Weights of a small mixture-of-experts language model, trained from scratch on English Wikipedia.
Size: width 256, vocabulary 32000, 72.3M parameters.
Experts: 32 GeGLU neurons an expert, 8 picks a token.
Training: a variant of Muon for the experts, 609M tokens, 9292 steps.
Below are experts of layer 7 (counted from 0) of a mixture-of-experts language model. Rows are named router (the router's row for the expert), gate (a neuron's input weights, with its number), up (a neuron's input weights, with its number) and show model dimensions 0-255. Each number is 500 + 25 x the weight over its row's rms, rounded and kept within 0 to 999. Numbers have three digits each.
After each expert's rows: a language model's description of what the expert responds to; "comes after" lists some tokens at least twice as common just before its tokens as in all text. This comes from a sample of Wikipedia text that the model never trained on. Tokens count by the router's weight.

# expert 43
router:478485514415545552550484427509526492492518531478495488506504549494537479488522479488539512572510477490499501520448543473478502490511478515493540537503547497499474477525477528518523544489491488562518506495466490493515530495507531473513445492505501525515499514507508491490484521494456485526489545467475506492533456527507526504520467482514496462530516524502516530464485528524527475495458462470457505501526508509479523519512476504454479517524503502492508484510515543488500471453497469523514498564486497519516467499498504479513507485442482468510504508522491515486484485475519490515543461499504461518526444544530491481492512505495513499519533483485497507514488537494530480455523495513498531521506508498512543485535532512523505494520482480505505469481508490521465539505505533
gate1:496508476455494500504475526510533520441470509468444486516456513512519473472516536499536468486519493463464467538493489521504477504477520505522490536449534494513505494473510509480490519509502501572516525503505478519515504491459516439499490482500525515486486487492510502510487519542488470482500497490503514492531476481515505503478511530517504497510519524480518477515481494541518468538500470517500493512505509508525541529486529488485507549515494502513552483542449532525505483522500490510542477536515488547559506512506474526467552493478515520523482523486505526475506483531528513512513473504493479522505473501491499487470550527533445519478529480475504509512496466511505482480485445502497534545538498455553520476521477486535533422463480513487445495518482488488509559508519533
up1:514515536544527505520516508494508527517503495508503478500458509514520513497518525474470469531475483504519466468468494527486531511534435528497490487476503508529487546461469533504520460529516520522508503540502459478479477510486475551532487484531494501515507471541488468515486489511520493481528529469506457528517490516521537549487516505519549466505490481475479513507488470483490496534462505536502520528513462491480527529456506522468486502501537545485540500519492502504537510543512496442509473532495450490520514498497543566506508470491497514518501496430526526489478531511492513459497468525476490509496513509511506495479506498441513489529509440501575488490512478478477509482472496542529494474485505502476515535503459513492450503524479469499534499462466503517499454490535490
Description: Verb stems after to, he or which, often split before -ed, -s or -ing, e.g. strip, pier(ces), make, prevent, help.
comes after: " to", " and", " he", " which", " re", " who"

# expert 11
router:514480468525498541493511485493463521482477541489510478485493607521492504513509523468508453519505464486483489551497523489446499498457494545500506544491518468505510456515510548507526547487483493495495512537487465518523529508518505508500507463480518463541488493483486489484471521549504447482481521453476476505533499475491526510504498498472498472508518530482505489499526510460529471468473501476476491513479491475466492532552547516513525505492523475533552522480508519454514521516492528503498518531474473538500456517516539548539519501520513506501507495488486490486502499487491502537505479456457492494533458528518459489513473468459502477454504499506529465531494536496532526468519543474503524480485519502505540494487506529525486541536518489490520471514508463502507497478532517
gate0:538471448477522517531448471494451519518484516501473502516503568509507524521483518457495464503447501464519519463479512517543472488473486511498499510494469485544535486469475497521505529458521492513480496481524490509514511490462508463543510507522459534522460505493471512484506531559483487462474506490485499524526531517552527477501520474502500520512489450472465494523516470456520472465490498489489507525546522526552526535534514497495494531464455484501492452482484487476534512502499538525490538543506449495485502486516467482464507447493503502494498502528539452476517493460480460501504480480520489472512521507526490485508524481489498526506495508489496457514505499496531524471537537488486524500460517523500523517518567547532486500480533471475493514514505498457493498507490498
up0:498524498534485522486487485522510466528498487492492504544496476466499494506529511590502500477549474518504493514518494501508481467489498490501502466495472462490515510434538550549505504520508481501505509444485477503541539497480508492495541519536486545506526484487504508465496512543473536498511528477485499454495473490512514476469463492521519520502515525502560567488476488473544505481550502485547478534513495499535460450530557490449496525492503466488506550463534453517491466487475508507450493475497535495482530502491440499492483487486495473502480470509467509490516503496495531502484526506484502502479499500472485505511523509499530477512496475520501475484491507508493552494482482536508533512508507503545500500482450455505472499518522512551493472465505459468456513510479513
Description: Articles, possessives and the modifiers after them in biographical narrative, such as a, the, his, often before contract, first, new, career.
comes after: " a", " of", " in", "'", " for", " at"

# expert 28
router:517518486471530524518509497503502561510496549506501526542494516497520469529499526529474508508495484487543459503507504431471480502495487513500481495502510486480468514478453507505493517492491513493495491523393511520497504484487507513467510485502545470495484525498478466497481501517512463464494466540510509485503477513506515492503452491496526442506497487525537506490537518486515480497466498508489465490457501512505496496498521498483497485485507490474544502487483546464512515498546461512482482574495532510525503553504485525529535457534458567538508548524478488495466550462477522530479537508473502511487469488478447515493455483443479487487525526493556501514469527492510500463471501498560527528502496480484515478512507524505489515508496473501510543510495495511514537481494516
gate0:514462520476542488494543472522488516475507524487524481487497519523495514489509454507456489497489482536506479504446530471479534522515482523499502515505526530489502531494500488483496514520510489530536483519477494494475536529434516514463505468497523465509479495461519479510524536481494514455471523558472495516503509511506483438501481528482536458514489544500530519505516504456490476527484489545474519498474504500506493486519524522508496489477531523537542514491503505534486505534474516493512524496482558512532470505512479496480532509495495524516531566495496509463508502515467539450510509491498528540477474469497475436458507533482520510536505450514476476478500487526527477507555530484532450518532482489503504460485484513492498408525481466487488540489492492490478524499493464
up0:493509502462460475507494497467463504458491498516488518532521502500468534508500503480484517528522482513508471522481521529531465479554524498490462482498507485514501479485499500498516541516497517505523490519502515529551547488476512501481555502520508504533478519529516477455509497502530500492470490485499482539512460529512529505533478542463523491485458477499511534466512499510468505498475523530489469458544501486491515490501513479515498471485484459498483515512513468452482450511532542482507492557493494455507547511501520531536489482503487502465462513481453481491468501560470581490498515540534501480489503439472511479532496479482524518520513524473503509509490468514522522501488523470550474529516477508468525490509542520474562447549463500504496485460508481541502505491526474
Description: Pipe separators between small numbers in football appearance and goal tables and other statistics tables, as in 2 | 0 | 3.
comes after: " 0", " |", " 1", ")", " 2", " 3"

# expert 13
router:504526483503470537538512487489485491509527532428476481487488540483505468491514465470486456498521472502472487528479489486477475457493446560517499512502512530486512503501470489496552535490490530524481511524500510507514477494501508493552484482525498481507510524504485458491488532530504470528492548499516457519523495507502539473549495521480506477492548554449500496501494517500515471523461459491461513496505523532519551531554509503490503507495543459511540485473479540456507514476531507513504466522496499488529517475482525546520533508541471497481526494510457503492483482492468525539503477481550479502496454533519467530477490495500513493499519494531526502552519543466521516460495556470496507506496529507488546492512480487563492528509507493518494467466508524517502516498477464
gate0:464472524509518548524540495516544528502499484490461471477524484473465532513513519520455475472508518519516522471514533506525488445540474504483476506511516525476509528463454498535517524485508520536452471546502547492510510560479522491447467500496495491496500455512508524470502482508527503474503518486472504465515456534476499475483497514537508524515476482488537478543508473553478506473504501522476486434509531498485500539478510501488515536531511469507497553532509490515478477477520521473507462509500478496467507490455488515451514481480467470540505513541509476486514495488457475518539516477500502518496512531530494483511481492447489480513507479537534475514514499476485510485525537488442506488485501494472493484519462498483518478524471537531525471499495511512574481488532521
up0:501495477497488533513537533507503491519505509567499444526520469475543491457494497453535483506511517506499492499511473521446491523457468480521475533512485484465489497509495477546527519496558514511491472523506526546560476527512534535459477493459519483494488490507449473509462488485524530477468507540503500465510519521493481527547503490449482513465494478560470507471482512452493518528509473518494497581510527540507515511512482505488546486514508554505485510480464486495505473496467519470495529523505477493506496502511550481509510504502487448488471516514467512537479470504504486491495490489464505502515473512529489519495505512525519522493488502499503485520482484452470499486519546489546511483499485512492488479513479505515497506447494501531509538472493518497450477505553429
Description: Abstract nouns after a, the or his, usually followed by of, to or with, such as agreement, tension, relationship, evidence.
comes after: " a", " the", " an", " his", " their", "ing"

# expert 51
router:504514512480478505504596513563523534509484520476486471476467561518483507479468493517482501482517497496532473540503531454478495511450440509514548543508516479493481480529435496494532573484471522534522505517472491496502516561488481432498518455507481494510535528535491463512488524547483513476515511490460519506494512529506525478519500514502505473519539480514511490498513523504522460509473498508494497487475495506463542517499490517504542490445499496454544477493511476473510533506465490548513516490474479523513496543480481465487524527494490476492509492507479537470507508487511477564526463470525486523535484523510517545524515475488535500485511516502527500492485462500490477459523496488475531497488504470512505484527491468514499521494491496501516485494485534527513539500505521
gate0:501442491494473514501496495500513533491495539486537493497478511513468506503544507485498506479510454500584499532495516488496482489459487493501537500501503474523517490498475489539523535497477514513559492494511473510512499481502486517468520499452507461502522532501498498524525515502557537545537490494543517517556502504521479474492536500503512496488554535515530489481484505470510553447474519468484490479493480428517539537460501494524546477496542513485559484502526541483550500472528490490492499489463468518489512546468513497491515489516518476519479507541483503440521489470513536521452472482497500505510495510519476509519512552499496491507531519531500516475476494488516469439463489477467529519485480514468453464523499493539487511484513489485452521487501492491505512509462521
up0:513498511508495494475482487502526497489524478470479483521507522471507477505520511527528538459506500494480519458468479525506516495517515442503471515512500520470443519495509524505538497553527496505481502522428507497501546509487456523488504502466567497489523502465528493521487517507511540529454504503515522490495505530519472502443506515447477512482520478504469435524493487508553491464530502494482477457514498495517493490496498509448481558519433498498513512506539502504518507545498497491517520513534513490502523455496497531487489488504471476481476502476512538477535464478468516498504546508473470469414505519485473473520501487479518484487516492492505498523487550543517502502513481547513511544488557545476490496517464518488558466472495528515486497520482496481485522478489472
Description: Pipe separators and the first tokens of cells in sports statistics, racing and election tables, such as LSU |, L 95–115, Racing, NFL.
comes after: " |", " ", " Racing", "wood", " 1", ")"

# expert 54
router:514523478513521551475506495455472541466509524492516507537468532497491509482520527510492489499536490502511497509464530474451499488547473518486526526517549462497493504475512504536539526448450494516505509519460490514487521530475540479514498483530513504497505491493525480501511526561501503511456500453468464497535503484552511486502491454514536421512524478470501483522498484474513477485497531508474470497453490480469530527527464477516515474477520473490516507482514497520535545472497499497543514503484468514513519527491510520528493499509498508563524544456509483448478491516505518556536476518513505476544518506483462523498445493454536503508544526525536490508486527515549489475533499505487514494474528503489523459527460510516502518490492478512528461516510518494511498470494523
gate0:516490510509470519487471525457488510511491473491488482492488544548505496489480515507510513466502494490506475519526479515473480508489487478472535497497488517535495484507528491483538512475500546499515491535498476541448509452483538542503531497537474480457509478508540480513468509547497541488505530496512480497492524493492559535492468544494498486522510530479509531506485491464499484511506497484496453498480516473484541534504478494533520489494498536505475485498510489489508542477487488532523514495404549511524524513477509514511503513482510526515503547507515521472447494502497483513495532536506467568465500508466469571441462507475486519520519526553575468497496502505514503456479503478480510482507527512487579509501496483496483455473498491493471464470490490495499480473497513
up0:524514526494508485464487499486493505517485504499507455516520492520494520477483505468489507513508468477472465450479487483504532511477499481523532505509520494503479503477460542464508499471477568514529490475501504521507487489484487514491471495520509526493453529522465488401528526478496509485532538504515484493510485451494490498505528494516513482503481513536477468537450482470499492479488491506494508526529471507512485567519487504502466525511540559450456438520480514475475533511509473532475494561492513479500530512469508483506522507493515538519477467449469517497497482468506526513499535509489469569485502539486512523509495487564529520535500496545533546515558532519500468506511502456488496533528522504495528492524484528505500500520509478453500521496512461477526504508478487
Description: Possessive 's after names, and determiners the, his, their, its, especially King's, California's, or sentence-initial His.
comes after: "'", " of", " to", " with", " from", " as"

# expert 38
router:494501503495515553508503533533502518462486517487499542513498513544542518446534492503513470539510488496481454513494509512479485499488478581476526521493502509506518483535463499521536541485469491541515496479458521509513529545499525512525502504466525491463483500503492480514478521504538475503493542528481479483524504515538510495539494493500492441475521470495467530495528490502495478486503478475517488532486498522515546527577516486525497495456491502529510497492466503444490520535559479501531473537429498496504453479486512532555477493489482513484490497508478516482499494504491546546481481477475468498488468534563474502479497487472489496471485514495516507491466503487535512470515504500506494465509503494484563484469482478581506532508477471523491525480505509503485481504475519
gate1:515497491521505486512485476583463477486533497513522496504487533496484499526478494485479498500490449501523512464503488479485516541491505526461515539532470506531460465513486495470481486488494454483502482506492505506508485482471472516531494521506462500507487485509503492538484478512490536519500515484507445519515493533560491470524507507523470507448509479516503494522516498481556480479492477475481512500494486508510541517562500498464492499473526472534525493498517513461492463488535492494510509541506495527487534464483488514535527558467578463486498504511438479466479483527482495470498463497486516472511493513461495503546515525477486491437531466499525470507479531503540512480562535488457487532541513522498550523579471497493454505504487515483517481509525496502500504517499516
up1:486520524528472514522523508479504482537495466476520478468531529524516515485457460509480445492484510453567547503491532557534494462514559491524457452476507464472476504551481492470547478493525516504485524485512502529454456499534485530429531523470485514505503463507509514528504467489528481478481530537494511523458516430454492522489495516488520493497518499497501533463500479538543488522496484504514482469493519485508508498490512452497489504480478500530481540482539474532493531513518511467493462549506504525523456518499535504493508521473504503454518501521459469504517502510516501481489539504498496505514515502479502530517498541515517539491501513499469493524487485497485459519469525490467500490497489512544487501446472513519518501492524489531469512502471479518525474463488532
Description: Sentence-opening This, These, However, plus which, that, what and auxiliaries like was, be, would in running prose.
comes after: ".", ",", " This", " that", " this", " which"

# expert 16
router:499512474514530522459513463462496509468518522483515512491474503517483467454488514453464481486541519481530502500496489464481469509524498537513565520488515500531526525497469532523487515464473467549513520483502502516481519486494546497491468476498518513523536500469500489490485496523505471499493531505483469455541511472495529500502519454522485448546507512497487534529520568490488523506500504482492489538492513514471557498566512499479506486477499456493477527501531540494481470507533473543512489525515494519511518491475477508512529558478493518508544506507531503476469522486515491494525479454491513491490472536517451509509503475469534466435527540487506524505512531496514491460501556483538541515454465516490485516516490511533524514488514454533486498505536499510487545506472533
gate4:499495496477543478453491529523510491536477506442526513504475486500483516502478464512486518489552506446538500535507476489503521497504456531532541509485445475496489514500502517527491499482515471531520480490501480475491516490521492446517489546498535531458503487528514514526537529537505457515483490500466492539481501545459489484497523447464476491520554535488486502518553534540494504522507475518510480513463485506479532483475490490530516485454511493452513476493496504462479487511478505558557488470467472482498490502512489456507509515513468508507516508507517517525526529455472454485520507468500503511537524519556511488517519461466544506486527507510492481533475501462495479452504523494454566495498480515510498499531470526522486480475557486504497467501474490520495516474503497
up4:491507508479503483452496495493471516480548511505527509507498488486506532528487513466505487451506494466515471548514502470510447463521492490532551509496515482475504515475526500483469491527488497507520467522505484544521513489491527436560500528488502515541510501511547491522546478515508485522506481519477522539475501445493555444501527506507515509493499499511494519506505503523519495462507493522471506532493479527511533456542455531528465504497479460503517520490495462488489516527516529542528491528500474489480496503472490559489465459449468505506471502507516518506475505518465492487524498475477512488531499516552508531509472469496492492531555496490430505493486526468539517480496538480510500556496493530500490480491521465541410471474520470498500485498534473487520486489491501
Description: Dashes, colons, bars and blank cells in sports results tables, such as score dashes (0 - 0), tennis scores 6–4, and country codes USA.
comes after: " |", "|", " 1", " 2", " 3", " 4"

# expert 17
router:487501527483541512516512480548471516491499510485511455532482526528564502477496478523506528534521450483500486492511503518481518460527513525460452505499523493522490505507475518531510511469504524563544493542467472496521503475476524479480463519492510514505446505507499465481457564515514503502521498473492489521520494498492516520521472504500530457525531487494510535501513527505549460493491532499464512502488531495484523521522482526483483510472554480497487461473500510485490498489491492461502468526493504487526449500468488491521544481516469513533522498519443491489482502456479520516540467465521457507548493500563455482495474473530531516507534546554520500550487509526518507457505498477482529511494507511527508508509518463480494509494519480502515504496543453483447537530513528
gate0:502508523495511519509526438489505517489492523493531478470532519537486516456474510491509451475558503475533502540489483542501461503475515515464472519533542510523517508495487481471543476532491514518519498530487467526516504535514516467487464473469480522499466523483513481481520512499506479473500538473483481474505498473503472496492499540477508484518502509500495496525446522518499467486544492498479491503524539592525533515494500487446500520442499516456520541502483496516459480517502527470503513519496523521514496488491500530512515484504468484502506457502470468488542452519470505525493564478493487543497493518493496480532461498533451493486504517516515559524496430517538526470516479535527500477530517518509506493486493508493520463527503539505482470478507524470442505468489518
up0:490493500494505496511441490515527481457496519465536504524495479558482504470478504485477472511460488521467515493500513455484499520500499520510478509514468519508551487494497475494503489495524480480495487478508529533522525516505463470530517482468493507491520522503548541535414502507554504491511514531464460508464493506500534508494523508545466497487441509480518552487469532498481547498464496476450502472483489472528485504493513490551547509520523478487426460470494502511464500474477493506513497507484456471468506493494492438497499471521452456533521477481539492513529464540523491510528485529477488523520473523482554541487511472500494511521503547521517472518478497519511527490524518517504521509522509489504461500551536498508515498452494511501482512516490485526474519543480509
Description: Short letter pieces inside longer words, often the second or third piece, such as c-re-ate, dis-be-lief, comp, pro, exp.
comes after: " \"", "-", " ", " (", " re", " un"

# expert 47
router:500462477505529531544518498501479528488465546466514483472495532498517493465522473497452472511497491460527490529527549495447533529485520571502478493472516505476553475495469506533504524475460538518506500566502503530536533524517459517498526464499514491508453490507503493494475525554525488485498540460493481490514496488489549486465506502506505488526507484508504503499519485487485495486500452489503509508485483494500475530546546496488476508485512501510524522449521495453506520505491537490531489532473494521508471539491524478484538469504503505465487484507496489494505481515533514504521513514469505540522448521517457487520479475437505476490523506553513454496464500516498501471529544511515518493471493487497571520487551455511517537495492503531501477495452469525502496495541490
gate0:503487462482524509530506512496463530513471534488514535518503532449533534463498463474515500546498504467486482491519520508451486521446513533515516493504489484491539480479492499508487515499449503545519472552495496540545466488526468499537518453509494504490475507495498533469439478583467509461471511482505517508518479508455501495454530528514476511495532484483523548514474472512453487516517477485506523550481462506502519490504539507456463511518490515478522512489498466509501466513485501512531501515483524514481498551491487497469469466514495488506510457519511476504502495489501500480524545544501486528501497523541469497481514455441463466524522537499504474496472492494456482498504491530493541521509532466495529497513542470496515503524506475489467518522495464537487509535526476
up0:531504536523471489474445527530518482503534459513465462490526444516470488512491531510514499452491463504493528487499513500514468502510488478486484464508495542514489515508522467505471472525523466501466479465495494514476476511456530531433475502500449498512518526528501519517528499459499533525461464529490464503499528484536486518464488520505521507525484507492474477504493489508533540464512556542486488469539504483528474501527453488533499505493487519525508502546515505488481501465482521493481502438519492456479496449534499458515448500503505457506475508502531505485505507522490499512495507501524460515454506474468532500493489526548476495500490491447474544497504495514487501592482482479469480490506498522497445497485484523497477508514491511484522531495532514476546487483464523
Description: Indefinite articles and similar determiners opening a noun phrase, such as a, an, this, another, with some following adjectives like new, specific.
comes after: " a", " an", " is", " as", " with", " was"

# expert 55
router:539517453509517535500511514513509520498481542490505523507512488480540510447501513455499472515524486479508482528480552509463487487508489539482509512511506480517468466491501517525532567477489531518479485532478494497519501467504515495546486484479499468477485457451511476520527517513503503502471522474458474505493523486484512498519468483510536481500516516482518503498510521488509474496528449480485450469494528527460511459481462522477461504470497535435505508471520562422488538511537466545504471540487516483503505491508495494531525513475500538537507477526464497499509503498488448567505519495484483512487466542510501488528522502497491493443524502498514475530529482475528534474551511514507474510495491481530553455525540533510495524521521483509505510489486519500465483518487470
gate0:476499476512458499531501537525465480472501509472500473509431525481501423468602501505509518499517465546504535500487462478484505491466523490473495518453521531500489498437500489506466549473515496527468514463502490518502498502524486503492461521527482482521555510506482493466512501519497489504537490500498481521491503493508528473485526501481535498520514472518491513492478519451499501447507469483454471488500482493456476486495501467509482555539539486452491536500496506498514491512502493495519513509505486507495531450528498472506479498504526474497514491522466505490509516508503541484491491498524535524484479512500478495491507511492512526517499471503518485486520477488502451534487536515531510492557561509542531465474542471458493516485534515536506514470502481536444529445496498
up0:467576504497470504497488525465491534508521500505523473510490490539530499504482467483485532482469504450507469500506458544528487511497495499514472500510493521478484479522474477507513488510471486498489425493512462503505515473519524503527470456491531463492502534503475528531478526487542502518544463530485521528506459493487467549496499479507514467498496470488509539511474493485526505539473489536459564458523501528481460492529432541516472506492486515497480481481470517517487493505487511514541510462549482527560448502523477460504491468501505448523492509488511462505524503542471466520497509511519494472516524519504488494456539543489518465504517505513474484520474504498541496502519489527492478490477511519477496484445531459489543498450510512497459524500494530500487540514506502
Description: Newlines ending items in infoboxes, taxonomy boxes, roster and discography lists, plus indentation spaces and headers like Senior, Team.
comes after: " |", "\n", ")", ".", "==", " information"

# expert 58
router:483518511480524488518499482546488542503500510480498499506453548512494505485470512487466502478504509502493472538504488479475459507475487524537503486505516489465492464522458499517534559502488523493512474489473466523527551499467486494519474502518533480539521527485491461485496560540455466462501492506473476490496510520508531497521513523468523460482498510502546473540481522468492487488508488536478435510464509529493542486531461543518508508490508481455529490468545502468510506509495509520506487533521495540513508519477497549486488510506485525524454515489495462495491551482509515522546492447515506474494468530512490537515486462469525459474518500503547502510506546518505499464518519498546527523469469469543503521477516460546488509532512524502490470505518489517482558471498455
gate0:523515554509508447505514517521495496499495513478537484513479485531492516484482491519489475508447476465497520536494479552486466542501510542521471490480480525465480511509515468436526493541490487513515486452495511470484529473479484520540511559500523504480479497462529491481518472502500491507471528485489505539471527495550561519525547473509527483472525527542515501449491508496493490498526508457451458506433462519514479479485501485507501478476502468561495541477511486534503494493527542460484491500495511511479497525498511478523510528512495528481515483516501514528513479466505528501527430492494477502463489505474504510480547468489496492473544482492436531522525486517540481502508506499475497486453483484480518519519509505483491484513544549516508510541445503497530514486500488
up0:566468562482479497500499475498512493504456463509499486525510500509506488535486534509501542462480486446476490495504525530501519513506500522529519486508488478550544473521515503459489492499494485469514499498499519499485510469479504526493481478492493515490493536486535501512503485521486478530506488483530488514560490478528475508505482464450442482473492469474468473453478504488541504503507461544477516514443457518476518480530511490502493490516512486500467499502477532483504537470528524462498513495474467530516548548498498506513555477470487495556492523551560495495520505499524527528514476501516494500521506525512504488473537474450511507449469531498480504495526529493498514484536483497501489549500497464448480523466507509570457533499487467527488537503467536531479526510508501
Description: Pipes and numbers in racing results and league standings tables with team or maker names like Racing, Honda, Chevrolet, Ret.
comes after: " |", " 0", " 1", " 2", ")", " 3"

# expert 20
router:480482460463519523501490462527509497501480521468520488519494567517452482485495516485506478527505482511539472510494502471495483456485484528511516516488516494512491515479493504483536499470488485510538502540460495520518509501528540491487467505464524518546524523486511464476461560507501484515482513439478497512518509515468576472523474528459504482489546490473498477444540537517514481506462465459484487532480543532481526554521476529513548484486501509476517524481479509440531520495545495534502490527524508511522481508491561489528516536467465502529520511537485538505494483464512505526525501497514528483484482527510487508501491500483511489482512497501495492497547535496535527465496531483520484495518520472494498448470494458514509530494503452529462458496492509518500554489517514
gate1:494492474477506483468478495534471529527477533505504499470480522493475489501449495521471520500549527467531459546484490448499518486541534510510513516530498514528510490475522517508541529481492530492513509485488507511487531515500461497524517518517491490489475490497490476483511493530522481500491483487401449496517478535523523486526495511500493501478524503501568470534459516491489508500501526505490507517474545550514531482540505518469516452490478512461494430490498525504506483484524482494488473485498458493525487554454531499528503539462470510531522519527516493477525481478538529524499504463502478484500489546503530496516495506465530522496508503495483474469489552505498491448543523506510507492522534509473517499508523478487486473532444500513479525452499556492433506497536498
up1:556486521469476543500486495494524521493457485496533534475485542521462529494504508491496467513529499503507454500522539532488498501499499489491475512482527498486482491500475503498501461502470458534509509496453482493487507485516514471473511485481487518516552506485533506499540495496499500457505477483531468494519478482499526479523500470481515529487536495518477489494507454486499526507499500512492508517496502510514485506486525489520510431541512474396540516460532515493494512488536525515527487494471524512492491498502503489559465469518508500493495524475523493487493497499546553472467540494527471522482506440464539500482526477509507473460506499468467506439527532484479499520492502567527479497451510530474478537463456521451523495537483525500513516434534495478474513510471503
Description: Common nouns and city names after the, in or to, such as city, world, Atlanta, and baseball minors or majors.
comes after: " the", " in", " to", " at", " San", " New"

# expert 60
router:533488500499526503465524458529449492547501534471533532487489522516514502459504500486469532550496464499509475520471489484478508500501471543499514511562528509469535501469503541482501517458478535501471475521485493498515492514519513481502481483470522515524511498436508508522514517529536492514551505545467457498541532495488537512510459500502493471526528499551487507486487499525510487490453448508472450508467477519507510483518487509503494472490512484472543540510498489451494528484505523490497498484481499509485446487470478518510526535533517485561499522500484469492515508475519525548495510502497522544492492513490468466507481468524525483500519508472493459496472511464541484471520516473525486491500469503505542493526527540512558566515500494500476528512483498524564513466466524
gate1:529481488503492501467516472546474489490475517474439521529496547483529492492476550518445501459531447514510518520480492466483465529505469529487503515523492520479521525519489506502486514508455501501483474523472518506510516483479500491499476511448525521494510518486467497521510524539554509516502509517470501519525547523523507484499485516458476500510523501514502485478510491485480529456532460494498498468501495496467503508493483494497464495507509507476507514548520504446477465478462490464547486469485513490542475491525488551480549491505508482498484515509527498453495491521500467513503542549492552499506498544511497515490465427512537495529498497476511482492444440489502483482502518503483534477535508484559491491522494528507527510510508504473477549500481520546564479488442530
up1:497497482507512513490496485527457495500537586489510502502451512548496502483500512510477473527518513505542501542454473520487513490498450481479504493488517481497508494481503499485502478483498538480472480524478499530448501551528475476506502464493528488518497473476494513502490549525514510525542516527500513489530542478503513493520465481490473495511543442542491496490470509520480443539493516514443484515474490506504497476468513489504499469504491479499534525489479533503520519494523487495508502528508500514524454497475528531544534539552440550509511522533481484491491496508510528520506506482498539518517513524503484452502468464489513520444509521517483488501481502468513491408495490492504551472502480516543495536500503512474576529513539488530489508505475512517510526512552491
Description: The preposition on and following words, plus route and geography terms such as along, east, Street, River, Avenue, on the other hand.
comes after: " on", " the", " On", "On", " along", " off"

# expert 61
router:546463478494486526487551495507455512534498521471543582489492507505494506496507524472476477512531508508515494545450530485490470519508476551470515504494507471461500500505504537482519538489490533505483515483460490520491478532488544476526439493479513514481485498488519485494515518497500499482494505530497490497519499531535493484498470485462519453484538478476465489484510554504538483489472499465520544464465519532472538509522479541514493483459507472468485491471495526464465482500497449521508497496532506487494484523467497507543510520502465531508496505515471521495522474449485462485492492471485535480520467529536467535500522477501509506494533558514498521503476538538525468473536501465525486497541542516526501500508482468575528487504496541477520516528520494478523533497501490
gate0:541502531488508516516446497532440488508507505507485454483503532517503545468520504456451483460521499477485516441497494463462511480484517495490515531515467494522516472504527524487488533488476493532484511491488475462501527532518524462512506540495506470480502497488516491540503528515518468471520521492485479535460541495491469484508507441494503490481518498454453495497489462480536474513490507521505525467489537515488482535484486482495459527495480557495461503514515521509504484539487471488474598474517486495513486519472474508536455532494486561535470517516504480500489490534486529507490476506485499493500478465528500486499476488535514491517534496521513488507544517557494512499515533548499511495501494440498486503460502534522501529521528453492500484461508520496501499456548531
up0:495498489491492511550503532478517459506456541523531502509470502502472509481555522492480481495468493488485507534487549439522499535528467455518483501500482566521539553456502501504460519518506489502524469519516508501487498479473489523507498527482514495504515486508542520477513495517528511513483526499529465526537477488524482487514496508506518483505493448493487489536458504516515499495534433467500482470493483557525537491459550510483518473498463516475504503532490484509494515491497516506544496461516497499489506500486488508524491513481491510481524492516515496504445440510478502495497493537509496533544472498469519506511509502500447481420478500450493506488508513508528541485447496479467450534508529548502489505507496519456477494506546509515461452480473543486448515474502511
Description: Words in fixed frames such as also known as, as well as, served as, such as, plus = and - in infobox lines.
comes after: "\n", " as", " known", " (", " also", " name"

# expert 50
router:516475517479499521510566519528501508537493537499491520480463517483493500491537483526513478480518450477535507516460502536480492492457506501518557518478517518450502477501472496498543523473491509499479509505467472470514552494504501490487460506489515518529519440474521513522501567542517499511522479507478526501533490543514494521537471472475522446507499470543468535498480534514494503507472462474483449475508513523470558530472532517479481540486478475482503485441524494529498515514475483528517475501517530517534516518466515498503532516491481501509496520491509505494513456478537491477487512503500492512506477511547481513518523516475530536505512509503534481474504508504531508451542562511512539485504528519508501478539489453543524501505459447503482508497481482526510511455553511
gate0:487481521508530505499516531456502537493547532484483554477553502500506508479548537485535454513469512482495504511488493520479497539478516482545488502480448503514479515499533528452497519511528491504489481517474489491507534508523515539421467489500519503498505487495527524464511518475452486537539491495521514511529500526476478522536492484474493523510532514516545484500497490485456513483516488455469454505519489491521522512534524535510495508518464518499499484464512470521512544485478530471491478500482511553497535528525506474513526560456500542501498522513481451489491447514486465524476503481516515507483469547503464528542503509497515540483470516501484506467504511478516481466511521495530456498450500505542509472493448491473508473487482453512526450492487486474514469480497541
up0:502468490473539517530539508508518535510506485489476518502498492450525515518510485504525475532496473450535529489475513535489510471485519486548509546484466459533474515503476487479508543533443484467515481553474514488458460555592494487483488479491508469504499512513523462490498550529546491463531537501531494517521525541485536492491487497486511460491511483527527496506479525530520504488505512497444498470482506529480480490495527449521513523477511502467500494490506501498488512461468516496546487521494514507512530476526483489461491505474468502513507477513524530470503459530499497475482503478524508527486479572498532523515518509467496491528477489557493492487483518484525478456524487489485438461529495497503507474483542524500459491528475481522493507500509535517525513526483541
Description: Name pieces at the start of a Wikipedia article's lead, such as Township, County or Class, plus Arabic-script letters.
comes after: "\n", "The", "=", " name", " Species", " Mid"